python train.py --n_layer=9 --moe_layers=[0, 1, 2, 3, 4, 5, 6, 7, 8] --normalize_top_k=true --n_head=5 --norm="rmsnorm" --norm_eps=1e-05 --positions="rope" --init_std_down=0.0 --grad_clip=1.0 --warmup_steps=200 --batch_tokens=32768 --doc_mask=true --steps=9269 --dataset="wikipedia_en"
Below are experts of layer 5 (counted from 0) of a mixture-of-experts language model. Rows are named router (the router's row for the expert), gate (a neuron's input weights, with its number), up (a neuron's input weights, with its number), down (a neuron's output weights, with its number) and show model dimensions 0-159. Each number is 500 + 25 x the weight over its row's rms, rounded and kept within 0 to 999. Numbers have three digits each.
Before each expert's rows: "gets" lists some tokens that make up at least twice as much of what it gets as of all text; "comes after" lists some tokens at least twice as common just before its tokens as in all text. This comes from a sample of Wikipedia text that the model never trained on. Tokens count by the router's weight.

# expert 13
gets: "\n", "\n\n", ".", "==", "s.", ")."
comes after: " |", ".", ")", " |  |", "==", " =="
router:516501473507493464525471518502519475520520497519484498531483476498480458471493498495513479490497549529499520502466478462466511512504511478501452494521459520470506496472487549475501538495480504494560517549479486498491480508535491498511506499458453524523496464517528506527487493470492485521544476473503466517507477509479496516519485460512479477494492457492479502508473487557507487524512490542523496570447504487482492501527542565509512532496540496529554522469469480522476531517496549
gate2:469495493478446483539455526496498485462496492528510541495504511453491492479485493483543492520481491507535521507523493510465518548486508500507463503502481496508512455486481494532502504507501478486532501526493479531489554454499498478520501534447431506539454536544524525512497539479511477493492524522484479506478469506504513537492474483478518446486495521504504513516440529553461527515490500461467510541502506533494500480520490505474491515476511522484508560486506534526510523541485531
up2:515540509488497512470529526520522467491481480467543497472492498462489444499512515502480490486431482501492484490512491521506467490486582489484516474458502447553445511488487506551489523454489481506490484503505466515460488499494494459517479537480503531511503505495537504495487523497513505523502558468467481492533480482532491501514512519500475526495489529591505509497516520514513488498513527494558470474477461493513545507518463514488501511492508517489496555518492508502496480517522501
down2:466516469495509487502518492467483443477493532517489519482521462535462512527533499528548502524507536508532531480455484482486463527475507499500478527509469494552520495486500521485493507516528489426545491532518520506498532529503492537502537493459474487513482472484498507504473521516486502486507486486515475521495501490507489460482501524498577479518500474482461494472492502536499502517457492486521459516490522521507492511510496529508440525472531448532540577491469520494508480508478490
gate3:487522495527473477467515514521494539503521494518474521530442525495548514475518536544522528495484503532506522492494500485490518465473509494496507529505524521450496505517513514454507506464455503511505516495484490502496553468503524547518456479474475527518483516485543504459508491478501485504517480513475498491488543512506478506478445500498514516524537540475502472534469481573499512539508472443552498514500534466503485518508488489451483530526488502455496528508448486517538494483473489
up3:473453486497486509488517489511532454526521495464552496483526512558531465472492507481512476544508508506527516497476509449522523528494454543520489488523501543520548459483465476531507489522504550528514516501545515477491539526500514419500521464545502487500501508512526488494462491523538474545486489532496508510476500487503494465474481490482460492480512470484503488489498508484503467447474515472463521503492518511518537503520485487522469476510535485512496515461518482479514544521506514
down3:522497497516443471536525507482462488514479495470549488496509514494516514507496496468451472539496492496537515552486511501468519503501487538508524474477483447519505496476526494562503500500506492507517494486521503496490484529510473481481545484502478548458531509476511511495485493519487509506518531482536498463458504462494477472480508479535486486493509446497480513519517535485506489446492530499481504466544528527543552494525481496480505487479480435508489501460496498459477541551541460
gate4:498479487523507475480518475490478538459477480515492489525509513473489514495540442484527514503492556507461481503494433478494491521533512497521506524497518495488543482497542506484499547464463485543534536488473508552479525487517495533552555513522466490494494504499504513533447498510517476506486492548510471533494479518483490458480524428508525467511504493476500515524473531538496489489530499552507537512460504493463498497492538506492492528513490497501500503469462497511475518544514529
up4:525493459517497496494500498524463539485480482521479464534506541501490438505506521446526480457523477470514512503497466481473498531504530529529508542522529478506497500443504485515467533456491450584513514501512508506508506460537482472484504549494485500483523453511484515485474470491507481501484488481496467504454484466507514492509495507474514481511481529493525521470533496555509530487506512505463567480460460488502487517478497463493510508480500449521531508483499506511510526525495510
down4:536513523490493503527507526533485469524519526497472479499457477504544496555489504527509467525479516493472519507528488536534484454506486475506548462518510483493470490521487515523467496483551538470491477474525504450491500511489520530480500485515547537498493503495544459495517502485480491501519522520526523479517532473484532517493522502519571503493478483520465450501523537467528492481508484493515505501525531494520504493488461504519492488558518548474554480523561499495473486459482525
gate5:506520459463501489500496515503550496502493512491517491485496478481488482438536473529477488506481506454488526516491452493455518533535511545461472516512510499473539479466521542525510493464524453520513499499508489505491559544450492504510529471499488494505483525507481504535510474487414482472508500504466494508494505493511482533525489539462467514514486498470481520523472485519532518483492472523463500519478525492492485485508472551503474563482558485508491513531462490513497499492506536
up5:540528496472468511462503497506504492501511530464509485499540515494506538487498517515474519476494447466477490499479513492546486532488554517477494484504552503471545505460515468518515515506436500519482507531488460516505495471526460502467545478531557485487492488506497480523482497490478501500476523519495474507493521484453491488548570502458491518437495505494531480471536457496528469480474526508512489482467473513470497470512483493494496482501512483484547518553488540509487491506483534
down5:510531455485472476476497513527520495473489523491550481447519499468470503450530457530455471496498512526505567537505507518473495510522517485479469505477496503473510453479506516487495491488553476476528505482491488499537531522479470493451558455496498486497504482472518527534490481498441490499480520494491479485479505476557472489501467469499476499527496489503513519495462518533490538503506486526506463501486572509492510492501495501480497547504520471509513543537468495473484518519482534
gate6:518467502477535514485481478475513506492484480517488489520510519508519494492535450501489508487480507492468474516463473503499498525504493502522533482465473462529492526488487503502475444544466505486533528497471510490512494503537482572475495468480495488496509444468529473522468500488501486493504496511483480518467482474515468516495515515526538481471507481512460510539460477490501551536465483494483488513554491498534519499544503467445425511526489536508517483542527489516504547543464519
up6:480521502500504484479460516488476496500544461516479584466505512500514517500518443485465497474465487504502522533518495479501519456514512514529492528505461521473466505508468485432525487481485466479509483535485542493505476535555518521509504510488496509547506473494479480480524510471478533516474514520478516468516505519485593493524483489477504510513500516484460527489484460515542524504466494501500485512485509563469501450531515486498520463515529511496494522523501506486523510518480478
down6:482451475523493507504511508471517499505507465477535495467532508475524536524468505574480495492502508529461522497491507509520474465512521505503519495506475459478443504490514497524511557522502537511486498504454496502554462493585507524505485492483529495551497492502490464484488523493499473486494464518482548547517515514490471496545518495497445477485514513511507532526459490465491514513494491497494469538528489521440483481511518490461489486479444484493519516486515526477496518514507534
gate7:495498460461462489519484483522508476449484534536499538473493503455453473488521489509519487526476491497516525452515479518479518524485531479505493489513506464511472536499452532504487487513538483496505505526501478525487542495481473519488484509480450528528489540514521515465485532504484458543501519470512498512497481463487507510505519495469451454465485534494497490496483541550511533504512548484490478529496492469507489465480472483513479534447534478506516572473520510547515495470513494
up7:500509482496494482494481561468502475490496511553463512485506481479497487493527493492523483504453517520527503502497525531508492512502554490501492500490493503524481491491484495525498502513503472491496488523496482535497540429516478481473498531462470498540466548539506484549507515469567506507465556495462505493477456492495543516508515517471479443473484531513538507499494528537493493496489559465484477517543513527482523484518493509486493505516509473518496501506541580534526530519512515
down7:530495482522453501507480535515490490491453494520526500504507507487475479502537476496540497530489490494519516457494523480509487521481519512491479535512476481549492488482480558507488516525519476494501505520456466535478549485511506529497554530466465501534475520512511484500503498517505487512506514515503521509478440491505531496474498496489592464512514512486507532452482545523492497546497528488493474530531483527515496517531553519511471520513536491501497562488537545538513519546522505
gate8:533510533482556549527473506461482483494503509463490480505523460505527515512489510497498511497485467513501505494517506507458483472483443464489535500551510501498525451522492519494441494483512493509511577450513563481513500477487481519515475506487523487512480486559494524516526468505518472540475470489534487503512504518491550437473518492510538508533506497520526509531497503488457529512497475507533476489513539485516484542499561490510493520511521474496493500497469468517483503521487525
up8:489493496550518482503486482499521520490519487526506538503484486545504507516512527506544531500483492562505524505471512478429479469511491520507513513515468451484473497556461407521503521490484467507475452516513449503490476489522497492484499498489533503516480511541499540484511477472462502526527522519519479518473488468514472515470483483485493478506491488518526497541483485529525518437510474465527572546477476477518489514497499470512469503509511477515521503489495494470482490498514518
down8:518504479516506512526507504488484527528472527528522512487492490465516520452502516473528537501504495523516495523470530444469523526469518510458487510524482520508498509491471424519488525522478514461482482516506518534517496529502492525504507555466481514510501512517493497466473507488471487518490508509463446544492535512501452478528532488488463493470509514478446514513478471491548484488482487458487525542479536496460453483508514539504504520511445499502527519452499510536491484462447512
gate9:493519487468486505507488535507500499504508506531456545510530484522443438470506487485494463490487497547556519486508467482465497516474508467524485507474501474522461460451486501517524487488489499493560488524502484504478524501508516498481519501461491503530485520523506483539542501463497546498448515530515523507479503476486543530521488485464501472511514503508491515530505566518486540515511483464537490543510489502464505483553484544493478522494488481516485530494526517518543493544496546
up9:494517495561484496524521496486451501496511481471503473479483495460468493496493520518490523503511472498530487502498498528454507478471496502534495476492462504526498491514506513520523501481517456516492535469483483481476539456484469506460513553502458467502473525520522501499518448490488478456455470504491522517499463511470492519474483494472506501511490522539506484489516522562558562504523487501504454507485510513548497508516478551552497482514545497500497488453527517523483479547486451
down9:479499474463528506537464516490506459481515510495493484490521502526496486512508489498548468462468508499503551443534470492466480479489498527488491487468491489555498506500504472467529560507495511448522500489499468513531506496510485495520553458504483501497469513500455498509512517488503507547512506508470560508504475536471520524493523517523542430477473473479517493468502519528492499458447479505490482523481479524461486481485509485551493470475524485480487543528518498504489495476479554
gate10:559484504482531485506458502537486538547519486498529469534490483501516522520501524495539522503495533520444531495524501527540560506517483486486494507506480497467428484503526479548525519490475471499496486486476459521517497468509493463486501496499482486493501475496493479500494508519469491480531481521514517505495486566487518508502474511529515480490474489488464517453499535569483496505515503514497499491443517463524512508444509471502471480530515544522551500484525465515472480466528519
up10:479497504539507517517536493505493527539513511534490507530481443492497491506508529457508515495514509520517463480514514486535496504508538476534482503540485483507480483469518497559478475520503474515466478490528507470542538484463496497487482529495498497495548490524493520525499486546478506481462488526472502486488537546505483465521495499508486494477511512494481494467501529478514453518525432520512547490477505497465498516542508469527495532494475562470520528440563496487503553484507540
down10:494498540488466537466510529509484512460531506461505503479542493481468468476504485488461465480477474507491474475535468516463505508499484516505462467463494458508488532491514461472514464517540494486509490511502515478530490554507494539502545513475488476494498474479521514465459490503541513545512504474476495528479434489467492468508517504515538464497479451553550484477501474484493504522502471471511499524539501493472516493540512502497464520492504506460512540487458515476498559500509490

# expert 8
gets: "1", "2", ", ", " | ", " in ", " "
comes after: "1", ", ", "2", " in ", " | ", "–"
router:496483477514509505538462502494508484516527456499483504492482501480492475458479499469467471481531521533497480532491460462469520477495452468488498480545470507465516480505488500518550503529504524527523443480505502484486461500540476524452468479488488511522466486529520511515510501481457506513525497507539497545516470507436464527499485485512475467496500510533512495519469446497467517529518487506523455509486494464512489462504523544505535512485487466479511481468461455528467512486528538
gate1:494498471513492486542494547445479488526498479537534542495505505542492511487509519433556508458489502472518527470506486485490519497507432480496483508492479516503545553501512496450492470508520517497558486463535523497510494533546458504520453490533472454501482493525455497508481485531478503487501520532502482518481537521502494487514483493492471478541481473518540472514515477517465489502506507482462505474508519494489467500517504518514477524484552498484509531464471487545475525503479504
up1:518488461498518477488549525492516533491475470522480509489504522472499501487461506504483515461523526498519497498489481515495500539470507486491481467500520471528491489488542505491467489480531529529480456501459424499509488517543502516539506488546484534516488495497487501494513507505497526536529501535520506488452551479494502476492492494555512512478527489544497551507511497499516550444515443509493548478493501499495496501517462534496513527517469469521526519448484484454541496545468532
down1:529484465473517475505528459489524490538509482469546534522530437491498488519484480519466489510564508537481489473481503481488532429506509519543502444526544536526479484555497494471521524482523479522470501459500507538514450511472483507520511533496466530480490460489488510543473521461478480500499511543549514481470481532485486529505517491498450478456485504533506482505493496504530479518519512490517493485520480515487501533486481507529515514493509481467519480504506484508463493506497528
gate2:524521496494488494474522457479489492493512535576459483479489514499519460537451536472522432499474462489513565508504536489483503522553530457469471494491535485478520449512483484542511495481542494536522510495513523509506462520487517503536488530530515512481492497494485490499506513506514514510511491487528480534497497524499492500504518503547513494487503491512507450468516488532529522497522491487530527493567549464520462495513520504533507529484466500483504508513498433531493513481515500
up2:480530464500484524433502483482445498490529494471523527518466479499479479509541530505514517488469553465541488477475499452521554521496491505481474509516523486469518495525502491520511500488492553498481527458500508493524492468479538488506505511533525526544513474454534486533505514526496428501530500545480497511486519542501515526476494508463505480539530482475501501492501504498500462469486496452499490532519465459501548510492517532532466538479535513494518500521491509538483525500491516
down2:448529491530505500501464514517470446520517540486515525499496517503510513501496492510502485528474431505489458548482472497491488502540542494468460536510476472515506503482486511478466506530477476508467474538460486470490499505554507553470456514471468472526486550507482527501488488433476525500532483490540472505490518487469502533489493501518524486505484534525502519504524511531510535483488450516501461498526464468495449488506521506528510514511469478547480499521486464510516486499519509
gate3:527483474496505484436460522500527473543493439503486496485523502487490501507483451506544486506477517459536479498500508490488471527486473479461484474496466531498455498506518482520468524513492503520492526495495505509464506480474505467504502531491524545506495547469527512504496528535466527493496503496514508554495472505446503500522493488519556523506484480477527508480534450503463444521514564497534527447501481504437482475475485502480473507486486529480516492467475489488533512514492480
up3:494502483487497524516521520482526473547493504504499455569493508522470500518523468509499552485558476537502518502486477494515499499516502469484512542506532466506487530500501469512491554459512475492507464520508516482510481491471491458509511486508525487483545496518470463536495480468442532471511467506523448542488482493500531486503497513499554526460542485499448501473497554458519504526495504524466519493497492512546498503498477478503547509492505501537464497504476519531449521474508511
down3:505494532493538477526492475541505522505478548482515496467513524497500506462561518505544484552495461511486531506504466462523517490499468480551536510482512473466574478451469507517465513464479467515493472503511513466505510480542487508523481470460460497514497518549476488499483507485501484504504483521500482506531491535456491456514520499523500508485494522493491485488494510477504503486477503448525453505426506464520496505512492479469510472499530482532498490519464526534502537503538509
gate4:489519456544513504514532506463512468467509471541492544520507483503507453455545491500494475446502485484543521513452506509495505477500515488499476499500509454480484487539523494494512465499515491454513505505519536496486530462481522517463488504483493527545477517511510487536483499503537544490542509514520481502479526488492501519508486524503530496549502483515543496502548511498482527528523496490505451547501513526524501443536499500451527491479482517481568517531526493557505473525491519
up4:545537521474525476503488486503470495524494487469554504485451464512502479536538471504493470485493480534467545519524458509482550493493494520551497491518519534487494550482514503475505487496525492519487523508484477462528535493454508465522464515513501451504478488452485489501516479496531488482482513494508486477495496506541491524516463476524493517492552521523491478460465462523491504545500459507507521517508561532497439522495518486523502498525464517540534483466500487503488544494479492
down4:513457511527503518493485492473499518500486521504481520485493501516476497493453504488507445488508536492448493497461470478518470512504482529477478491477501517520457459499456537503489479496495502420473517496475488506514523547516544511506531503519496517497529464522500475522525479515466490468489531472486506514508546478475451492498518504516504476471474502439466517479459493499516566493509531545500475474500495511565528493481518487549511520495503512435497507498526518485522523527454503
gate5:480506494491517494496461491495536512513505475487548459471464506523499520529521437520482506490528509481510476487519509507448493496501450486520475488492507491423498502490484494501562501477525482485492521502500507523468436470531508512479448503473505529434490540541492513518484492492489466530512484524501462514482489517487526502505489514487504518497568465510466475481508488497527504531492481451538515481476553476470498487521522505522474524536516479471497492492520476511545479545516495
up5:499505487485542483449522515488494516474498537498499526483488526519524490499505510478448488489478485493454512531474462504492492482529497512544485513494489499480549508516487527489453493488491536491473567498430516522494541478524505469425528505515468488526538505494509502475491525528537505522481493485495494469495457486531501490483473510514532511453519499481472473501520483478505513540512497513531539552453543508494493466521524479516512516529506467484472449494479464525503508462482472
down5:533528477507502507539536493496506467507550496514516521481501479460499483511469503550530540519510506524512549493488487473518535483507458493464453515498481513457478480512526532525458499494508517483485525547508541477468502498469479493503513531495513498513486526517486544455505490479544496523524488463564517484495445445484478530517525459501490514490527502521501500496466529495466471475484531508550517433471533479507514527494530504485530468514490506472469509514522536485478511502504489
gate6:467467489527499503551519507479515488502488511509494545522497485488517485510519488495454528464539485493512510514528534501490484491520511476518515510467466523491549485504500514490505505502537445513481466513501573536483469508506491516545475506474453475495438527546479485465503492469495543508494486505517445514505466512510489487468498472526519474490496536513472456492525483482528500536455463491529498459507506517529483486496496515571509484526522494500499481487473480495494548452545520
up6:510505503514511457470460498522499520521460495465502545475497537484482513491518517584509504499496518497486477529486499502474499514457493478492475504541494501506519498537544553513523486502537479522510536427522427517504487469511505493495474494474526478535530481509452499521522558471471473538480492486480495460476512455509511508502551458499534520527484510491514516505480495519485484472524525522546541530486477464512511500474522487523499523486493474495533507519498512473526505491477479
down6:487469523495461566494515498484500454490461480508477530507537486501544467498523516481500484480475480523530547523500441523485472484507557507535513486471486510513532509508524469519470534499490525483485505533488519507528526506500490483472479524519500501534483525511535481433469473534514516456501512476513486514514531524475516501490465500481555483496503511537462466457487498547540510494480483459521484501518518541513464532549480515527493484488440535512484492507503526502509486504491479
gate7:460523507559498514506530485489506450494500507523481526506527520494481499486470481472503492470528536542507482476457465473444493476524543479528495537490472474512465478482511520484556496479536528496478463481513512476495507487518533501483540519480485484513503495513449507482470459504477493522506536477461501548497451521459490541516512519495491493517517513481481505491538451459464491501518479485503454550489520500516521508473513569532517511528508507499519516494486458475492511471512529
up7:482501501520500521501486490478527482532469485515508514505535500469450535526546484519510557543490487480533519472532474479542486490519511518492516448497525505497492479499492457472508502477524510468489525527481518509430492456460483572476496505528477520525499514481508512465511511485483507455514461509499477495516534540522495509529495519515531454541482495531500488538487473520552554509482499464508483517498467541520492475498492492473518494489534477499509516455528445491510474490499522
down7:496516457500529509531522499466522462498467445499549515474527507510526460506472518498536517523464513497512498448552522498500497537531453525472516512489507499491483483467490504506525513485498447486508534516508486446515510542524508557458473516511482466511510506510497504552519479508538475466532495526534512523485533500497452478487490515483516517490500490504501504488484554528553530486519516470470528425472465529499488487541514483503503491490467537507527506504520492513498495503488474
gate8:502505489494536494500490511460506492519496466484539487474470488488501508505526512495450522532525536498495485526433506477492493501527460531489498482519482479480527475472504488498521490487534502511446479457456454527498522518522504476465482482467489554512505473500530512500532487497482499507459503512505508481507498497430507476465474495490511554552562538508515444502529470487475462507435502461540487501525524493501486500483526527518511526502501484477509458491541499535520493526499508
up8:503523556516494484451507458493468533513492517504472509477502507536509520471486456501525471524495502501470506551495482512502477493471509536525486475500488483441530520490487482525494426507460569496475533535461481471511496448492494481482489496497511489488507521555510461506510471491548490508494575487518461490488476517551484517488513487502514521491536458489503482523537499515517509511512503500491527497478497475452527517546527478487478548500507512509508536504516493477470489478515503
down8:531523476507492493541520515504475454473483481486504494520461503474488473517490501532519500487494518490513536492546513466475494520523466490446489458461496513483529549500493526483470475486518487531522495477505508530534513506511441504516489581494486502513453511503483523484478527494503476473489530514469521513487465421475470525487543496465531523472535492519545498525507521505490454543497522485491459460518495482508489464494492517518516515533500515521513472451489491507517517514499548
gate9:484491498486502493509528483487518493485466510483484491459518508491521571490476520500507485498544542468489496450514485508477508512497429516451498501539500495502475511480497471518484515525481462491529469494486483522497500486532510566486471452483452543533473482521507531474497494457473504492496535470470501536465521491507515461516482536513543520516450489489540499466490493477469517512476507492537476498508499497477450492473527487493468519496513517495514519457486497452433470518515492
up9:511509530530539479476535498564505455499484493467557523493524533465557476500524487494441511483509494502511478502438480494520537491488463518509494538503512480496498524494493491474518494486521519457486509539510499509534515491490498513441476508507488495545500503520460462513507506531511519526507481477496470490505475482488507507477531494523463496464528504503508498514519483513502485443457505491466537533477457499506469453508477497524513504505535467530516462500489515456564526458481513
down9:482530455470478463536508538512501501499536470499441503493491494469493483485503490508505507524511502561513483424480486490494497471533501501487473505522480493454477480513511541468516509528522522478482519519478488516493478508476520558461503527452484491514465516486529487509467463488490527506493508479504499475542481519482488476489480488462500514546539495459569535498509557482513507514497493506451477516491493518500489525470505521481487501434489466559482482466507475520503498523516507

# expert 2
gets: "1", "2", "0", "000", "012", "019"
comes after: "2", "1", " | ", "| ", ", ", "–"
router:498467491541475509516479511510528494511514441502498497513464476502516481455444486474488483469519517526497500540494470499446515470485469464513492476516471529462485504509497497514567512501483522502537455484463523494481492472543463526479488475501487518517475492524503485500511505453501492513530474489515492551528498497489500564509476474536472464501504512534527500504455454493499529502499493529513468527482497479494462484503529548462537519485516510477507478450450468526469515507507530
gate1:490553488540512507501469522552485514510519486498488523480502521449496495558496503512495492535526492507498528495496503528509511499524489515500520486502541545497501484571502471507480486535457509452517536497510496529467503488530524551525490495465510455505479504516494528528471524544466491496514521488494466456494505482505546513490494517456499470488536514499523445482486459494545505474491506496495503513531465545530504457528546462491523560497490528507501506451486528471489512506477496
up1:495512486482499495493560523481526470539516513499469522542461524449496530489501511512521461531541486443506464522489512508516455527481452519494492496500531492475533478493478486495463537493544462477529458499494491506509451505505508525502469506509442499482485481497490484566503508506484529507505492542488528458541498475501511481500513485483488506561506525505490469460523459496488480495481494516433511471492468480521480518513521507452491514473490518481490471486483496531469545501482488
down1:479540465461543523509488458532522519515525497537474437431520495499485489506482516485539562479503499517510513450472517517472510494514512508525487545507467490492502474521494513510490508516479516464463503486482468478481494512464512548459504468504500520537511487482475525484550454476531461526466507489526496523483476507527499487500518527487430513475504516505499462479520479500498515521538517492511505504506518508441547488483474562484501472512492505525508499505519509472494546514499496
gate2:468488550522508488490484526560532495493519499494487489524510470537504499513499520438534511488513480519488507511481476499485480503478481469478489536511512473494468465541536508574550491500505505515476541502476547490526478460493480510432506523490512512523507541526482480458489514490480552490473501540475470500515535481496522498514476464539529495505472492463498498503538524525496506527493489469457472486503535517533536518515487525497500540504504493514510514493467516492574517478525517
up2:528498515484498505472525502526491497514510492469490505490464460511435487511531485528491480465501487482468493517530482422500507519507555459494472541501507484477483548505491480513519514476518515541530497443512467488509500520452443464489474509475471465504534454499527482487539508542507495534459495494536477500540475514511485493467545457491496491490514489497479495457495496528505510509454487480536487495463471498470516505474485477493467539540538460491501499507517517491531505485493485
down2:485501509492539525503505510492541506497524499473473473483491507479518483530517508500482516506475521492464521473491509508478481498506471529496513526507473479491558479496473515466472454543533500464520527533436497490470496497479529526485555459496508512547496500483523557551541477515499502442490503469481508528519507502542514490502495539484504551488540508519507506513500508509521523551535493517459482527502531525522520479493450507484469432469478504496484514547511471470469485482512485
gate3:490526500484467506530515482527510496533504468454498432492494474503496489503504484472469494457484498450515500473502494505493505471504485489499496522505473533506470487498513470541500489516529449496473523503484523426483540509507489490516486500490518499493525453498502526516478529492441551499552457532463520499513511502500501543531506511563564496493494519501455525489485532503481505505551489455511485498494502501478499535486523510524531480529478514487505535521524500521517551499533558
up3:570494490457473483478513540510477501528485532545495489503516521469519530477503500511516495499484523481475486445507480510473492461475557500497522492482508448473474511499491469529527464462486493483509493565510496513490540494527505506476487498461503524473486570553507509498484489487517546516514519480487474500462502465456483453517474477479537530465487447516516529497507526546487502476478507515487532472459529518488486503515501469469477494495464489501490492483497493489548507471503489
down3:509523524509478492472490470486482540512472472492494447522484513467497548544481473470481464476484503534545529532496507517497526521510463495487525485487506522485509499515504474483485520515445474548499513502501493493525481463501559529472469480504499541477491469483517523485480523447464522467527486529493467530467469519472487520522524537517436498458497525483540477520518475474488476461496485516491476469521488503525457518493490511489463519502552526540477485508476517499491523512537476
gate4:544472517481487537489534567532486491493445502466481462496470511481455499489463459511551508473472529531513484481479484504482494452510525507485513508465521494423486499487495489465520525489514555515504478478501481482446503529516523519494530499530459483496508498510490490492528492485518507535499491498463522512500467516508494483519514520504488457511507511536505498536510472492540527531488488518541466535547514482474490517507499506485493541477477494572490483465518458470497516518520494
up4:475535516478502492495500513525514483470544494575506518492495475475535510466513519501487518404486508449520521506497486461495508434519465501484495481470477505529516546483531489503508510469509497493533530500504515500524501493487497499492454473502522475471470501521513470527537474521554467526523550505514520506558496500500520515516499472502549524563477462549467488507499495503503506542460514458511492454480514498484495517505501512485470490511520499495519484535505505515496505480521479
down4:478504507525519470488513467456539490500482463512482444533483475499464515514508460488494486499497476465512533483485509509506497470521479523484493484471490468543501519510510514501483501539467517526494529519553502495505469484513471511509492456546492490481541490504453467515500513478508518473563463508499467490464494507445492463476478484492492522483454447496493493506489500486451499454529470519476561466467485529457507489465518491509457475487560499528484499515504525521476482469496517
gate5:524470504484491540507488498485476483490510451480485472529522491480512535480528508534475503536533485527449438494522513510448494499473557490561459552500463546436497490497499503523511480490440520524480432486518518499524478489470462469452522500489489486526453477499552504496502526481481503494538522480494511529482481483494473499458494470502500532501498488465499491501490474499513496503528571524487488473504496502521509495500526506505513508508485540516492499509477511466485484505502497
up5:538556507469506486492537505469544523537508483529516487502523530493470542512563472489508485514531485477454481566484478472492522523516516512493503557516482521511496480513543465507531503514490515545505512503464532512502464520459519490491533512485505475517481500534500536517493474495487513523498525471525489517499486489457505469513529514529555529505524514503437459508500432510495515495518466504441491496504511469466492486497524503472549523532493505522506477525496519498526511502502524
down5:495476517471526531477481507475530486473498507476471494491469476494494495465558539490500513527496475503498462560490470478482511520529510498480483504518463529452491509487539514523501489536485470523533515498534483505462520461465529529541509523533511474476494486497478486483486489539492490504458499480523533527494496518478506455519487495535540493509545486480519479480461451462506521471452489501455486508495500486539494473514544492448534461491495499492528453495470512513505491477559472
gate6:513510523506487499500469507562548499505477511518444465550535505449497456511472517492471524482540512492492530465522506494457479477513532520514498516532466495526497483570501483519476483512481470483547505532502470431479483497552514522501490494540519488500486475495523501515489486446494503556500506498464500540506481505512510533446498539533488504502508510521488478512523452488492480492525493514491517500506495517486496481464487492491499487502515492525474503422486518517485467514516537
up6:461494515483527474551466505477465499517490474543468476546495483511480523454497531500496489484493494507498524489466524470539530522476488488472484503545466479520492529506507547481506491474504521467464456479540502475531492451491500471479530510493506491502507523493514495475486533488495521473492472520478486487491490537511476499513485544516476561479467456490491428497469532532503526497526482486487521494523514539544552513451494488514512490526489460549501488520483526491510497457492462
down6:495513500489489493477496495490466541494510515480494559529508550493477496516512509474463495513503479515472477523470492484517513544502512520490499494483535517503505498516499465503500497502545503491551533538498481544510533459549532489464490487474482471475470459494501446507471477521479477523490485468489513535536513473491491454521505480524531517500535501484521525468435463529436506472508514539477500525554523471506508523499453507500486489494522504490517503511473543459485460497480557
gate7:481449506484534513483506502529508466507498470494511530473489488466501482494488487520465505466519484513537474472460468528468449493468494505481489509459486513492478490512519528462482542491521497500526477474522463506505459491564491495525515466493520512503484536505490487558483501437466506558521512494495463481485471502469441515511506499489481505484541528535534489482479528499473513523521519510499450522530512469456508466522514574494488470490508512462485484497471480481510502518494534
up7:523513506462534494479469496494484501540530466499495501509511465481533443486521513537479489505484506529483487502514464490485504507483507496544505475503488493506529459475537509494527491525484497545474469499484513514503482467508463451523527494498500457492465489505518459515486487538535514512523517507535574487509454508527494496493520468541474518523508475526551498465497481462497557502465505545478504550506501517494484505460503483530541482489455493511477466508458565493525519485481493
down7:505492515472504473526448493497478502550540496564486496499517480526508507488491505437461492520482546501497459500481525472521481558473459496489479518521497568523505511500481505510487482529494531517519489495458531494501512494491473513496505495454531516473494493504538528503464473475520468451520485457505468472516508470480485500496519491525460473457497527453518486523499481469493506478479477493512450524494477495536500483478535500545471503539516531480524480448532539498521494506477502
gate8:479485471513480457483510523486490479527470473527521520462507477478510550476529536498473498493511551533488444506491500477455522478505516534501461527487477498472499498501483549481476524509505498512499493485518507491457498470513466515495471498497475487541464523491530501540497444464505496551494498487501542485530503481491504513511454458470511496538509510488509491477487529480485514514503521467546473504505482507487555448507521578482509532489511531488482451478521534495475455492504529
up8:507559550546532483526482517545476475473532518499486498531487508502461500487515512519472516506548516543546519579458451522474471494517485505516511480487482500504530492516510517527500457516497467514466465492501493531515499480485525463478498503502467497511509499515497494470518507488507482537455504487495544492485433458472470479509548499510472509482510499478492497485493479519484445493473507503482495516549484495455495520466517521507535513518501513530502497502494537477488553512450517
down8:552531529502473550474508496533474515505565469488491489522510481463495487503506467478475530477554502556506541479490497539504511509489476506503461500509480511514543498493506461508528474514508482521477486491493483519492478480503535485526495514526509507521501497486509467516513518478494460541491497474494501481516491478439475477490527506567424475511463484453459501496524486522521472544476506493502491542502521515477525483495525525501531528542476476526491450494469495526496477517462521
gate9:497491497493474501516481489518486457548502500507457511495521449536484487475496498517513517495467489461495453529490498517499496490467530500529506524497492517499515534484495493471479510458519509487523477463530504525510500479476495494505522516524473470549490491475467513474548476477462488511500561465491498504496490486500551513506511528509475488506471507515442538460464519509504479507575532491492499505526492496445521481538550510490494533473478504480559510458440445524522510487518500
up9:469484480481476473522466483490494502478472495489481552517530512555487510481512485495499484503477534492501478520481497496482513450535539473510528546509514542514492455511503507468479503528503493514503521456526498483458518494568522473491529531481511500512481504499517505457468480477489521497525475495487511527476477511418473490512494492516534468481508555518537506470533486518488498502552529490555515479528519522499516500507509493570491505449491526450502485491478447498520489493511503
down9:498494489494482470485501564507515498486526525475499457523517547512457460534511507518448493498482488495512490489477462520497493491493500493525489520504481475527441448503498535480521473480512533445499521468512504477512493480550518476513497507524564488509515484476474518473531489460522531488469481494497496506508481467550487515477459531512487475508508512522504544518522499546541501505522472514527540489503479494523519532479511488524537517524490498457478469504470449463535530513550517